{
  "n_experts": 8,
  "experts_per_token": 2,
  "n_empty_slots": 1,
  "normalize_top_k": true,
  "n_kv_head": 5,
  "qk_norm": true,
  "init": "normal",
  "init_std_qkv": 0.0339,
  "init_std_o": 0.0,
  "final_lr_fraction": 0.03,
  "steps": 6911
}
Below are experts of layer 4 (counted from 0) of a mixture-of-experts language model. Rows are named router (the router's row for the expert), gate (a neuron's input weights, with its number), up (a neuron's input weights, with its number), down (a neuron's output weights, with its number) and show model dimensions 80-159. Each number is 500 + 25 x the weight over its row's rms, rounded and kept within 0 to 999. Numbers have three digits each.
Before each expert's rows: "mostly gets" lists some tokens that are sent to it at least half of the time; "comes before" lists some tokens at least twice as common just after its tokens as in all text. This comes from a sample of Wikipedia text that the model never trained on. Tokens count by the router's weight.

# expert 3
mostly gets: " (", " ", " \"", " K", ".\n", " T"
comes before: "1", "2", "-", "9", "0", "3"
router:521505507571484510448504548486507476485464557506506455480482506536488474524498500467526502497497508517490473516502501494496514489537535530486514534461536498524538457509518496483507507513511468569501507504556497509507540477518503487548502500
gate54:552498505506474474465490491517514508532457509504501492522497542493487443550462487461466482481497526521504515451473442497504463503515467539483466486519508483510518503537515511515544533516496500498479530508510525496498494419507504495465526533
up54:476508547509546473510486463493515484477523462456530520472498507466510496517530495510510512519519499472472483500503503506491501529495495509477507517491472494485466463512542483480503489449500508495522478507517471498507498475453493495541501513
down54:534516472505516501538505534485542492444541522467542539478464520478509504510467484503533528479487486510521502510520475467463496532504479487502486504490493501493511546472533504493440479454467482500508556453518495504517524514494489461471513517
gate55:491509458525518536523537521504511497466494518520511506527518514497509501508532523542521495538510494485548562507506504459506530479510502461516543469493536553504514429494542498536533511519549477534490493516480476501505536522484519529495542516
up55:515512467526494516526451509530499488512482479505447491499482509518467446519465520481515479478518537521504518532507483496510494503461516490497546472479505487535474501541500502516496476548506479570521502482517517459492510497502512481517503490
down55:459478475519465481507473525522477519472484506491503534496481518521510514494517522487475565552518505488466485502511486508489488482499543524482492478491493489512492490487519521501532524494476508515517529508468499560467474514503496434481519517
gate56:516485485482527530489500491512482504531496508438489498475482567530546481470482537545447494501476531511486533516508492467495520506501533498551499475459478446502513523498535546484512516462491490518501502460532481494514504539544520503554477477
up56:483514459471461520544538491478492538478528485508494500476541456516512454542498502445520476497511501508511472469569505497534465505459466527512494518548507458504499491488501478467539455519513488472486507509472492539505543473481536493436495474
down56:532509488478514504498487545479460486462516495516439480487510496536515518535520462505490497493475485445521498482525464459482496499458493473500515546474525491524499530495491513495490458531516534510527497537503462524485504493509513519579467474
gate57:505477506493464527459502510511509490491455499540508513533504472478518489526459476487486471495527495496533540531529502499505518487499526489486508496505528513506473473447493522474504479493470481543517500478497436492540512515493545506525451503
up57:535505504474455449465504500496509515522497520494563475565508480502495532478487502508508481511509513515447546455547526549485512497533487483519506456464524519514511514496514495518463492484581442472494508557493493541496487479496523495497497495
down57:494465507485512451522507512460538527484523514526515488503503464515543495517507528504482556489442495462493504470512481470505478523460481527515479483501515483479522497449478502517471548459532457509463484505503463510527505511532542449515516490
gate58:488468496525485518445461542549499493512491567511525460474500505538517441474453484515486512479459456532489511515512493501515511527474514503480524532485499546514472455476531482507527521494486520522533507471497442506498499498526473492477535504
up58:528573484479507514518539534482491484542476476474515497546548519516506514531494505506506526461525495491524491500513504507474477495520503512485462479519496448475504509472529420515487502520499513501519498489515488484484499508468508494482440496
down58:520499500496485538509496474512500497507545528530471489486449525544467526466525475525509507491495507545536503483477497498531511494528495495530488532456500506514506460489521480500486533520506493513486483498527515436507541461533536512518471503
gate59:526548464532497492473502528505512571458540537479480525509473494502463497522513571541468516511519515497525443494474527538487463474496548504447481535518505480449512542504518432497518482491505526508521475487497492515510527539452506463509490528
up59:475543473515495505471477485511507499502486488491523490426524521537478493525474536479508534486502494497522489501527512513478515478512470558506488492501485485530470485454491494497478515515477511493484511480528513484511522502485492533476466477
down59:506509460473507512482496471520537450470494475534485512505482532496507480453502534504543537523492493481520538523490474549463524503439530516494476525525464485433519553501488498515507524466519500458484497477522514484473501539502491481500502511
gate60:510490516522461544476537483527508506521473534534548504516524493537513499503519466505521496480500483514492442500509467475462478445490506462501495528495516537514524483498481491523514520478511494532513524433481490524539560469531531480498522490
up60:468515501497540509515501460507519577478436451506494527464503495473467515510500542451486504472488503489522513487487512462476463510487503507497541485516511487508449526523472494536531498493462551492515489494496469505486552507476507527515509551
down60:497481545533461509445474498520493524515521502527484519515506498459502531445510495506491518478500510481484459481506503422509469521483461504494500500509499503474496536446461466483499506496502489477470522527525471505517516460506514519511454471
gate61:492466468519498500527512478496547456473514503463500477469485506532507510537491452483469459514508511493522476538465479483479505517556527481485448456464547488485521509479487471473528490542495461526528525468511487487515497504462467491481536530
up61:519482519515448513492505544510476495519470470490505490518480478487485539516549499487529460503456442495504448511527495473513468449539523478484472493439534480525532484477513479520476516530516496546524471479485515488522501504488510523446536534
down61:535506488521465469482477482487486491504503544480476485541469462512495476510471480506517494548453476460515498530488496492491500491544490526474488483501528482498527485498508443494476502489537502508529511500497498502521513495497431521479498471
gate62:518497506503457464487461502553500521490539516448486478508470486453512498479491467531499518463505478495434508484477509468514482503431499477487522515452507508491458492489528518483479539479478459491493468503462513505536511455486468504503499499
up62:473473464485506483457474512513484478485486501495485501544502531541517521481478487469474491490494455513478487497521542504496480511528506515488466502543482450471464472515521502519493456515489500489538477469508525519469524524518489470501536533
down62:498507494470467501509536503481493515469507541476494515493526448477515489526473506502473478493490450533502503499535489492477506489455449487496481509523510506542502516529510470523487526492510458463490501489465511528493545498522485504485460473
gate63:545481513549502493453503478500528507514539515507498456526520522497511508508464481508520494481501509507563488515489497472498483518522503442515533485475529510515504482493469473528536477503479503551457482479526509529463556503517527528534532460
up63:480513479508445511521511503481496458561470486493494529494488473513540500467508516492505508471498456499526496528511501525526507552467530470523525484527480532492522474499534505493515518498501469540487475501471483530483497513524505455521472512
down63:481470536517462485493510497463529563526496492538484505522491487465471427487432500506493492493462491456515524503453472511507517527481479483517516487514490497460529469544495495503506503505454483508521468522500472485460521518534507483498463510
gate64:513491472492495488475505492497523473494486535458481487516532535503480468498469499486488504467486500485510508463500512516501548526494514479487501549478504519539546499484496457519464476504544504512487521515524475529481539476502502472514453503
up64:550457519533510494500504522527497535509474506510503484510509511479462497486512471486478481516490467533496491457537513476536548503470483477546492510540543499509489505500493533529526472528510504516492513517462522466549519563508502507521516508
down64:546509481513488480465521495537492511473520532468484534560521540485495488511504499501498497517454500486471499515514509532500475500543452469482477499520551508470498469501455512446496543488492488510514509482503474492514445506478476509519540449
gate65:525472489533481520473497523506569517480492510471491462471537529515487473520494482503498474505521500526484521527540542502496507546482480520440507473490490495507531512490486480498524447512485497512442510497556516500496455509488506506522454492
up65:452467518499541485511504488477499549500532482510515477536492529467528499502507492533490514493511490490497490475510474477493526478482421499473501536477524477467482506513523505511482500455516501495553515477505525503498487508505486444466503510
down65:490538505489443506542512530512514494513471490505544474463516531512511508538475444496492501503492505517482500473510480487490513465504493503529502582516483462485480493549518506486547516497487503521535530460480482513484535511488492477483473515
gate66:511526510473487460462499486484522513535497544469464507500530531503522540512473513482497477497548485533560507489509537495519527491521486508501510511485519503506524468481496483520491527489500496511529495496514443489485534530515497474484464493
up66:484489535513542476490504481524528504474529492508518478501474508460475496466490498502483532499483523514489544456508506529463520525488457497513514479502464484518474482477488544508500449477524512460502534496521464498523519516474477503542536475
down66:522511459471506488516516515516445451486504491531498522489532432508476459494512502527528496515469485510511498492540504545523507506552511510508487496492536530491494548496531514545508490504504488524495498513504489497515506488488472505522498491
gate67:542501533542465452518507555497514549490495528454471477520499536511532523550474474502471448515495473529481496446447521481484520510501524507493493488511498530481540482494518505481487505529497535524504483490527479478480518510499564498537544500
up67:544501536484533483519473500510474466475475492460514460493470563496522433516502496521470489488536444513483535523453481488564518501548489524484474476540518517520486535513510532463498457481481463489539506464506477510479535493483488517527479494
down67:506491467483530493522510471521497514517517503462466543504469535526513522489530525553488568529514530480510533448488497483529480502520487528476475509496472486481540497527504492488540500538537469494464513515524476502514475479490519483462509460
gate68:485505523502529452513478502536475490514549461463563490511512535517431489518488500479522524459492500483506510488489471514509524468527492500442499512478488453537508509520521466538525499515494453474508519536529507486487522496471474491511510497
up68:492445533538517513505473467489484515524511488511483527463502514477478493477516500514460490472475515501500508524520507466511495513513462447520519543515524521497472498491491486477512504516505472500474524473522483461515464498496530505523474458
down68:471467483480532461508501532509543502537453481502548489479455507518492434489478511452446497445448518504525517516527520477494471542458455493485510491555464480474484523488520544441503488470499498483517489465560537464519473477543504490525474500
gate69:535494496547447466459512503498497516504491516507494456480506554499549508522534509469497483488510490521518489480500519486493511501566518504518525507495508517521498490500555488482514530499546517569522538465483486523515544546475535478499510498
up69:520530517454522520532505480491516494538529528496524491490496484499525475501438506499528481523487539501489529538467531489529505469490519524471544535528523529553537525515503527497483502496502494454462444539547519509500456482492507526508481471
down69:558500499519482522500481502483474483488462515502526504525480533462515530509511547479532551506433504505485509537475522485485511511439478501518498518486535504500518519515493489504511508519538483520465500481503450491528472475469464494480503494
gate70:466495537475524511554511468488510515496504505473511506509502481534481494492487506479510491487485515485499484527537477508492505486457541520509458507480493560569488507475510519484552536483494526448498522494512524487504516533558471535480481490
up70:495505493536486504447521505525500474494510511464493507522531496478501511513499458492524479524541480457432479506504510533515434525534524484521515489536536504465494513501463521486519525478478519492492557482515451492523490488507508454499514506
down70:502528526471492484465480515523547494538487520527512500456506538509494520467501496529497534490512504503493478532555520495484477460508486535489495492524495493507484452479510531518465530515482478500508491502482493522514476477518491461505551529
gate71:484474504541498517507464508510482537477460508495497493480466563548472470478508503508546538533519525511440507504507503493494478482541516494498499493438543552515547493535546505508538522513505465508508490495486471519491517491546490506537507527
up71:492499506461543492511479492463547476524486508514486467544478492523487515488512486474482445500489522515508487484484484523526503505530513509565488476472461485522527478498506549464491467509515491503466469501516512545483527501480476481488520508
down71:523472456506493513524440482525489512509488492483475512530525495485511478533487472487531507502499514533513490498516481506456511501511503451458468532506518502549516509514488495485484494519448508485485518458487487481525490488539535555494479518

# expert 6
mostly gets: "),", " has", " which", " have", " they", " was"
comes before: " the", " a", " The", "==", " his", " an"
router:479506491508509494500513508451523523494459485542529509552456522497498465518502510504470527481476468500559492537479468501487521522479570473475512484517483504517545506547515532471524501510492496529455515448559540512464493502576475462512489498
gate54:550507503546477521477493538488485515471490531482519505558497496534535476507478498485530492479479511474510519510473486510429481462507551484501431490476514510503492510504497525493511467498509483513521478507495499504530509485532468491529503546
up54:494490474503534517504511487525515468502469535493494519497549454490495482481555495474477502529490486529483438511567562551550513489498470511483509493493493525474497528497473510490505473532492476507501550476560512549496464538470460500525529527
down54:546530491506482509527515485507482511499510528542497505497489528522515490513504511502493488485514535487500450527475493504491460501497512488525526527505488492465470508470469455482502541496468521519475461557509494474465521478493551530517489514
gate55:471541499510510519518506489467476478454506495506527508519462472481484492495457473506532522504487476565487478544477446448517525497528477426472520510515545475484509485499479471503515536474494533483515498476505450497433555459525536530524526537
up55:484490505457497497490481473531490507550495481487492462556501527488490505527522495512530485500508538480493516497530556522524498513467493551527517491504512525479463517508469569478464490533506491499480488540476500488507464543531453481495555483
down55:525496495455530539537493503496489509477486510495480490507520507520520505496528555493493556504502511495477486512480511485489447451502537577524448536481501563497479532509492537519514451480520535515483530522498473501475492517529465482503485482
gate56:486462508467462494478485473517518489471537543472485480480491451507496500537492465500464516485491466478484456515534532473519490544488483495486504521512495514473532514494455516492474546497456504498511577497472502475491514509529505484521527498
up56:443513470497522478485513517515494519485519495500464514548467485520516480508520496518511510490485485525518525483469531494490472514516468563501530558469523492510495472523475542497496552530485508483479499445495458521524494532479477457485505502
down56:455489528489527492472511542505534547481529494507493533489489547552512511491516522527510477475501534515490486484460512466537454426514528547504531464464488510496467537497503498536488484551443490479455504481488467552506522478515452523500489476
gate57:484464482462516484470520480502516510501490483515476514475550498451503519525504507465505484478471483527542466512463476523479505522543508503467510492483535499498475498463475504517534490504561485483502504511503505516497512519511493520522463499
up57:471483505504506536502526512498497470464474496524495513499481458480495492464488474537469512492509513503518540524488475502524496514571458480505508552487527474531519485486463488511531496538472482506460483472512520546489449501506454515490494480
down57:501533501518519465464482505507540521461502483489446489505541503520493496495476495488506524522521492520542506510517454508530494502479538505492475504483457531512547521494531514498453539508519503467499512518505515493503475549491521451480533553
gate58:534555467513493462512517485531499531498531496493517513486490514456545498512514526507516531456518521498475493484506482498453508459531464508471474526485499496519504521513517460504477513501499498521450506473504495558499540541442484473480505518
up58:524504493486460512555495528454554469480502522464496474478509460446501509472503522449479513454553499487514492545511497476480501446511519504473467473464501460519514549518495475495541500472466522463494541505530516501544538520480491480448511475
down58:525555524483503473501513549491481488496475499498488512461505472471535507509515491489505510513517525500513534469533517445526524523474485532506450477535508472490520470483501461481493515499523513508537505499470478455504543488540545498478519496
gate59:492505547478530494542532500511508501511503492504521505525500492487482491454489481508506492481517518545550469478475497462494462552469501487536419487506485484538524490531504489510482480480493485527487496454534528524526521531459480504492485504
up59:516491465484491513538550524513505513492568490526498526493476501497497457543489492482542484510481516454480512517505493498490505501523478500473471501533524487527513487520497515515521507499503478493524536521473475520508489523504495521472487475
down59:489527494543481499479502503509470511482508525529496506507503473502488493531520505532524487531506497506502509508507538448510471485532526519506545568507522490482511470502503553450486488457475461478487518471515502536486503503477514493492482514
gate60:511527501512526500523489492496492522474477517497505547484505469517491496487538497515446538485456502499503498539515506518492541503494509533486492525511510480500534484496529468517504506507432485500449479501525533506509523489477452471517524512
up60:459474518500503472516511514499513462540543495490484490550505439526495503488507499490482493521443507504465504484487576477508533495493557474513482495492494528470532530554505503471499478530496525537475514437495480475475495508504502555539486494
down60:525491472487491475495469493513541531526470524490516533561514478501508528503509509470467451514489471484481499519497531517527531507509524473498467515518480499510531476533519468537543525552504496495511473503456521509502502485478490489486510506
gate61:459520461506522491573475512462492489520461486517481522494527511475545520478516533513541524490511505465515511487464537527465481473508539487465539468500490517490522533528533484494460503539493514494508503470519514512511501473542519475522468504
up61:496488532531478471494512502518509542496512559487490527543505505506523499490522475505483480479468509518526519538510523490523492473490454466493448534556512495466528521532492530524482504438490474483537495492539441526474470515481529456529515472
down61:516491497554494503493515490487530462468515486497516496508525532524526476491499523491438535461528480531489458493527498503446531537518488474516516512491490511491471508501498486522524513497499496483517501520488454528572483479515540496453499538
gate62:532537541504505480497495477485512550539516517528467478503498533496502489514474465485501555538527476494477460513481522507453510509514536515493484476481495472524467479539536498479476460455481477537525495458496509507515495515532492481526488461
up62:523541495515502509461529494484501488468498497492510466526479509495501501462489523494515487475429548470502533529529512475541473483499516476481485484527473497480533501493506493494493469522483543498512492521457486520495490491506475468512510504
down62:459523512485476500487474496497518480446497471531521475516519517502500504527469498497521513493480538519518445492458551492489466475505523520514488520440467480517538495483543510457436498489489529526477507491491559523481486488465512473455452492
gate63:515528454535550518475494528493501513480461478510511465487519483508511486510503484436520504538517536486462520483486507508518515523518539487437521495509474534528529530491486514504497476506462528501494540496516517508492497509507463497488511509
up63:499511512486518511498517551505532485483456512514567485494537496513462530505528549482459520523508504508493470510558523469483477531536511489509470492509504532490506493499491536525490486518508481498536457496518500500468484498495480523517474509
down63:477530483487528494449461512481520509469498459506458510479520527498492507538488438491503499457513486543468532479471474489524474490534505464486477494518498487560516517507494520519502543478470530516487509480507520501493498495506502470513465481
gate64:519481478502464504496488502509478486498508475545491548451486538512467470487502465494491468478542493531481439482467465448493500499544512531531488501509499498470497474482507536492499478500494483521510555483504461468535495505500531578517435481
up64:500529468516499483471487469500501530506460493470494530544592498488547479493479540496524513514546509502475472500526511529477470490516460452500515509489535531486534489475445460542430533521518508509519485465525548489462529492521527513491487505
down64:511486489459512431520457438461551498475498493473489529528490485562513503464508518532466553492523516451535528486533503486475495568518468570475507478527515495539527466488553501500513465495466502499538476547520469489493488497512455497557533529
gate65:453504519473486501549501540481474470500485500527473493506532500474473532543515532472507537471436466482500478522502473491534524483541528502464496464514466538545521476506519482458489471494522517514473550497506539474438493521499507502459504521
up65:534462503500483514469520515491488480472497528464537510495520517501517466502459554514492491522551553489508519478504528524471503495545504507502509488468482500528494502532504497509513516507508495438532473516507466506512484534496521490502524540
down65:427547524512518470538514532497552499524470502509474516525523521487471528515478499519479481524505512503495500515514520475521528554472505519438492492563488477470515535563504512509482498516453495527524497479481520489474499560489486516489554502
gate66:442502487526484491461539512450515515504529495501519463530521509516486501461550497471486477543464473458494467508496478495492476468489523519510477507544510509492527535526476502512515534508485483542517515515543498505484454515498522508498509505
up66:485474503523430475513519528546470479499497493460513487524497513456498552404516477521444534454540494487502491493516515457503493481507526506489467533476494543486517476497523528462512496487496524531494497485527489533531492496501525504496503507
down66:477511541484475512522493475513533502459499520481519481465490492466486475493493529519504457489531512489502533548479479531524504520480576473515466509500455548443497520488514489493457491478500520533470537538487503488506428463477492525473494500
gate67:479507466491499500469494497494489433486468524518545455439454512535499544478492541525483508465482482502502530522474467472526529489502519497467494490524533477528497522527550514494491480469523544508481422499515503478488495507478550467523466545
up67:477498473517520535495478504487555469487526525517475495505517498512477499556557489516487507541478552503505478495538508517488529499517516529512515484472497505471495486518502493536520508498529459519520494519461514503465474471493481539511514512
down67:510484498550492493529486456521496509559448456509489541521517483496502466503497528516489533507512503509489503512450521546498461514479462495521502530433513516507508458475490521515500506504455470543479493504544505485551494574497479513465509458
gate68:470496499524504490504494531475490484497529477532528512513487465493517493516521472531491549504461509524496520484473458478486545552499532504481520498521495479542519550551494522477498529505532513518482486503530504467505514479596433484517478485
up68:499498502511517469497513528452475479501524506536530524513500488483521494470529468530496530514492507543482521479510466490477525529540536516477503480506501497515525542506474537492512552499527519529475481492493501511506512463544458515486447490
down68:514509472422508474545514516472489490503533511497522531541503524464508507468482508520513536488489503528516526474476494497511503495556536494478503457501495508521492507518501508476508570505526540522489485486499500487487513498519484495526486514
gate69:534492491470496522483477499505482534512501494484506497519487492513504438459461509482504516511443473485531510518534494510491518503452529491456499528530508499528511539496462505531511477494523410485534512500518504527517476530515466513542534491
up69:459500483522482501480487492485524456461510475480485508525491468521489535463506479532559521495525495502496504472507498506522517530496436447512472487524491492472526485526554494527528533500507522498463475490487487511502500494468483495461519488
down69:489516469507515495469506513510460488472536504504498474515497510509490494507529532486478495516486513498535505479516537487455493513478511490518537554451441555518530496486474503445501465492485502500524518476524534479507467481526565482528512517
gate70:513481477569484495524519485486513470504542462470525502508469529505482536512485503519463507459499502509528500472498500486524544506492530513493513483514485488450492524514502527535495509476460543513464464477473521560507489500504514503463432489
up70:510488489506542519455533479511495546514508507488483535504495494497500514467455498507519519521564470509559498479504463465500533518549499539477485516503479494468541506503556479512520483511497506494505494508495528497501522521474503481540525476
down70:519537531513530487535500500541476459453506521530516484538491530591459504458474555473463478499506493535512513485503551517546496451496505483524475518460462489457476518513515501491521483515494487494457509469510479500512464490478484493425500499
gate71:474474494498482529492509487484464535530526543529504481504491497497559509473526513486486482521515485496512499513466483511504442488496508476505503442540515471521532479440482548472483506481500473506505495483510473515518498528506451482525555482
up71:536516481493473491495499520448461522518516508506496507499506482491497515528484489508532543491502498512508490503488496495507529501492489500503555471493541480492430453514524523502521496451497529491507442514462489480472509477474537533507485528
down71:506510484507484522492501520501524478477524511540532500526467495513522491430496525482518522502526511506439447524477472485514514484501476491495533464458482503492472498474474503452514450504557467512561491500505486526491486504525477510544499493

# expert 0
mostly gets: "ations", "ics", "ley", "ena", "ville", "ton"
comes before: ",", " (", " and", "\n", " of", " in"
router:479505468526500495547504547481501489486494522514528512496457533528476472510544501504464515488493482525479463495518478480455478464473528486513502547508459467473514490503504519490506484533522488473531437502518525527507533457489500499515452480
gate54:500449479452491510479469511516503564508543537547500486476481527455489497528501441454498463489521486484534509527490467522442503504524474510459477542475506479474491471491515535473527489482476494507512501461492484477499492470466469480510467483
up54:506533473455505502501446524495502511512518479511527495513524483482530482524501524527492494499495465515481477476440475472513496520517475561481502465533527490528520473533501504549531495482557483502508526557521517476485449487523506483504520531
down54:463542494493464512511484443488506472528483499549486496539507504530521501505537537514463493450518466507463530500513500492469502506483476529487501477476502488518533530498538521518477489489520474520523497526448505504493504533480527544540450477
gate55:537531465503504459557551513462477485501472499539518544459451521491494510501495457498499544499503480499546489503470530444476518548483475508495498494495506510464546482510495494486494524493527503457513459505503511532510511509485528515506502495
up55:523485499472504441529485489522545493509492511518497506479487503469513522466525490460462488490470469503500498507461441516527468497490471466493506480486500525444503514511489491498495470475520500462508481487528491505505517529486528524577565506
down55:503508492458520513501521514513465512500479536500513493499492495456506508486519508498468511462541479547491495489473495484493484531466498525515503515507476501497554483504464434474516533534491462462560514508515487472513539470499514493513458528
gate56:474500483517471496515523516492543508523485509494489504480506487493528501518541495543537507491500518497516492495520471527497442508484469517487498493509515512489497468500498507478524514491502493501564480499464506503492570496533473506469463488
up56:460527513451500512459497503477482514481493484528498506504528501495529481485511468495516512588528487480489453486555487504522494493546514521510535498516501478516525494477497539472512531465504491492520454520487503489487480492511507431483522463
down56:525474501493490496482539511497511518499502492472488483493463525541496499459484511472497491564484527454470516501496503493537503482494530525500483507455542527521479506484515510454489494474451533484481456465491519495519464498506476454493510497
gate57:507479498498494546490483508487505471499477453485476497540484518489478507460501536502500489506505485465490488504498470516502475470522548489507498527486488509465513518571484519519481475501476487492535495533494513507490527540509471462495500487
up57:506515470469445488520513507522488497500468528493579530468455454463480487454460483469540449478495492516518522464467484480528502500499502523496498546513511536497543501500503498495541516469454507533509507520474459513499511511509530461460525494
down57:506473504480496480509482483518479458495501525507497479518505488496531481516516524533494474494508479508531505464498520494544508427505450515499526522508484465521518439474475464499520498493497525503498494437508466486492488519491451493531474487
gate58:554466487470486530475504570514510478551511520530526490512502542522560479473502517496503497461450500507482529467497445486477518471490531464474522521516513470495551491437505488506542487516511531524486483500493503553528495443494511473503503476
up58:459523567521490494479482533490491483526502506479513484517561468510491477500517466500473494515490511512494531450502476477522518493469534474478522526567478519467484524524492456495496516522517536502529511488543457488489488485512498471528487528
down58:459488466465515508514480476490472477506457532511509498507530488446491486545495462519526482560495519467523509481513519472520510509504507490499554520520497542459486489495491480516520498485479492511523482523511531523484481500478517513527471505
gate59:533467496471498446520524496493509508514504512471513475491464469519477496504501529520504489510494499501501485523522506487498522498518515520527520523474531517519494491508466533552426510538501520487505487531484462504507521532486468481499497455
up59:492480522489506486492496510506490471498515514498505473500502503548487473517537488498491502502523469489505498501506446509496511494501529551512494515516493476518516490463496462538475525498521521501509480488514516582514476476493423541489467505
down59:487459502543442504503469462512520507493519508508469526489481510512499436508493527513545478457529523504515500487510467516467506502512510484512430475487537460543504503440488507465546505469517495470509471550456499480544506522482488513470532509
gate60:462472470488466483501486487509522552469483499503551490490486481527502453521488511500527545511457479513515552487498518479515509527517496429506461567475488544511519510503511539496502508518490513469551459508530506516497512513479489517491466494
up60:479530492448522552479542543503484503494469533488498483533470524529492518517527500516481492489493485497471507458519490519461487459526465468533471486448490495491492454437476519538463495501549493509511481471513521522493503508526497532488492463
down60:498513525475549535505467463509496528478500466501519499543470480499485458453533458482441481513485552484472492507515498493488530489518531498556459479532503503516532515458459516487503485550580496506465502502510515498513448513496472543531507517
gate61:495540505440508524499472462516484487525518518503504562489521503537443474482494442499521523511528499519487464523448481482495491530498488530498505510465470496492479537497539513471514537471520459534546465487476504485462486513510497524537538499
up61:525489456511507474505455491482524515464505504489487506458501510487484513462476455512506496515483529506487467509490513506504527461469484524487487531523530568501479493526492505522510538490502488494492479483530484501511503526528508487500494474
down61:551525467485534500524496479478523477555488478514431525473517500513489546494475457532493513505530498523512527472533497501451487474460541543511469504487503513537495472537495473512493548500483483480525485521492517475538460499516488458509489483
gate62:480486508466519525550514499440512536506506458546497497517500502527472447497531515433482535488511551511486519522522513526543506512523484513525505517540508484563492496512479514508527491481540464486471566474511498477505478516494478524436482524
up62:490496507510521500497480487494485506508485529499467517490477501482513491529526525495507519486508496447432545541512484496505473504539511478456499521456505497495483561496492591501538463434475527519554466444535487490498508561498449510525493468
down62:531526452483511503519534494492526454520520503515484524508555471525465522515560536529501494510515466528487501512493525554525500500529472474466481476460536497499499542518457497492492486474504509517462469441537503514456521503507512482511519516
gate63:502526474505535504539533489505499526493507477461500458497516469457495443537524492514519512487514481498508474505507502550488492524475509521533492513502527512533509509518454509524542496492522488499541519514504508485551475510527494493483534486
up63:478549517502478517506474537520537513491481493527507518496499456512519515499491499498463460544465489485498548509492530512545483479501515506495527508452470487480482542490479537500499523503510530543555430512471492495469527454522500478510498534
down63:491546527465504514522495501505518505506446544513517494507495482474490500486518508512490462473465496467460508506504510482500489497497484493475489493578474456465559494512533518494518518499504501526490448507525478475476506500466466517491475523
gate64:453448465478504507467508524483460443489484505504545530479516513510505501532534514526483536479485496504509473504488462502493535505474491510529500506487480479510495467474459484496500497502484509449535477479501495478492527486548476463547492512
up64:517487463484448552469528490507513485465489476501497497504534491516547478493514499513501489542504501483495550505519498510498460517463515518520491512502499511509545526501520483495511498528526520493497465548525490471512519523516490480559446491
down64:495505476480525460500489478509527515515506516507533510474503496452512486459495479504484504528509503526510540509522545504511475522496518468514513499516500477522477523504483523526481505482458487501542518506576529500466526480487505499517495514
gate65:488496515469539499523471496511528493483503499499543517511478470539505528490486528535525521476527512499474507462544497510497516479464504517500537505465494555526511461530469531526492516488502500497534503514543471492501494493470510520463478474
up65:501516500501542499530481447484507479503496493495569491550481514500495520511558505494503492525503481488510535480491500473512467507464548543509481510520494530426481526523472493477514492526460501485499501482496509512471471516543506494495532478
down65:551510495485483500479524505523487453495514485550525529490454481424507517480460497494503506508485491530517531510492476492478520490497475531512489479526542514525483478501493507510500522516485510474519487489484519483540520474528526455484515535
gate66:524543488498491506529477471523491531508525493496476484495504508476490480455496484529513495522569490504483486464489516529461516487499488465503529494513509520481484498509548470465528523491483534462552460485529526528488485530483512495516471551
up66:449477534495469408478527512508515463515500533505471490493440506480522505504476530507455490494513501501474513518492493522513481498456490508496520485498487496491496499475503473520533554482503528475524539485537479516481519481482484491505529490
down66:508481521530498504467512461483488517556514534501469516470514500482529540511466510538452494506524544519460488515466534519485473486496482520485514472517492463526548509447489499450527500516486477467505497473487496510510488476501518507480534530
gate67:526542489496488512470513459488508509456492503503477517516474540522475501478521525506529564480491508507519443525531491493477484472508513515523537467489491500498490504478476543487512490493511461479502460498502502484508505528510511486530500476
up67:525487537455488506523527476491508552501489465504478463504478447535464477486497503474498487488556544486534534505492488485519525466491533499538513496482481487539535520443502468513537473507542547523489545509502519485527522518516549518467530502
down67:502511494534491473504513475485490482499490492462519501513516449505531531474489519480506481497524513451493521489493483463458452511499462497505511486464510492523449505522523498519521510507483521501541506513488526506494495494483468504541527485
gate68:487524480508486491479520500469454513508488516517534500493507519545472522492512488520490486524497497510468511474513500534462502500468485501462495534538448490485520520518502508460503465471467500529531466478510496531477502519486487441535517524
up68:488534510482502545484526511547467548488497537531513505480592541536519504455524481504504499514484480563559528567498504482491509484520508499480531505507522493469494526487501480504458474522514497535522522479518522489493538454511486506568509524
down68:535526477523475499471506483509469529478477524516502508487509486482513515488532506476474511515525482509517480510485521469504503497567513526511462476510522475484540477495489472509497499525474540468496548499522467500505486492502457465515553485
gate69:498460517497475513476508533503544551515536505480507468477470547502456501483527541480501490520474504490528486432532475503476506488509510526526502506487466515570491486526500468504528483500452493489512469541532483518474519470489520532509471492
up69:520488461511475515462480517515465517481464508485532490483496491469503480534499471479502531490518507500449487536490431463540493504506525506518494535485454475453510539487534477504517562484486501500516521494503478526483485492492501496509498488
down69:482530507476475497514496496534531538501500516511473525511522465474505542495543499485497488495496513479518482554485520523532473544520510477497476449532481511461479509502498519513497457491461522502479527487549459469459517479472517501507496498
gate70:504473548505442536519492499520541514475472543478555498475515504465465481466509481504564487467484531488510510443513477524530528474488508490523501492478494523502507477502470508483481505496502528472504547503516491513477523511495459475471524536
up70:494486487487494548547530504497525532495523488486481454473545494523462511469493527481523483492491527501527512503520499513528485455503474472517481526481506511501497488493505490489469515483485530486477490529468449500489520530509463512514528494
down70:501519520512480508464519491470525489474468524495499545465526467455504497517473517497545491453496539483546449482469497518541545490517521481522492470486499489507466504483470532469457455525507467521470497498502441498530501493506492478493559502
gate71:526529475540508501506505527491538463529458559488507473495483479518467468493493529493488521475485466517502457462501464504468481475566528478519487520488491523484528501494503472516528464510486500520544531488516505547519521514501506540494517543
up71:510554448507504544533468489498490464529508485488537509514513496527529486503544523474515511501485471496490532495488520482505485513520506560495500464550511538488469497536512494504534508487499528503482476514477528463498484525513500434481519526
down71:500478488521523496466439539558438473536480527508514486498502548461490526484482533556481492515496485487474513504489553464526502490486486516494530517505496506456491508461474482556497523489496500495485520502491566487506491502518494507483494478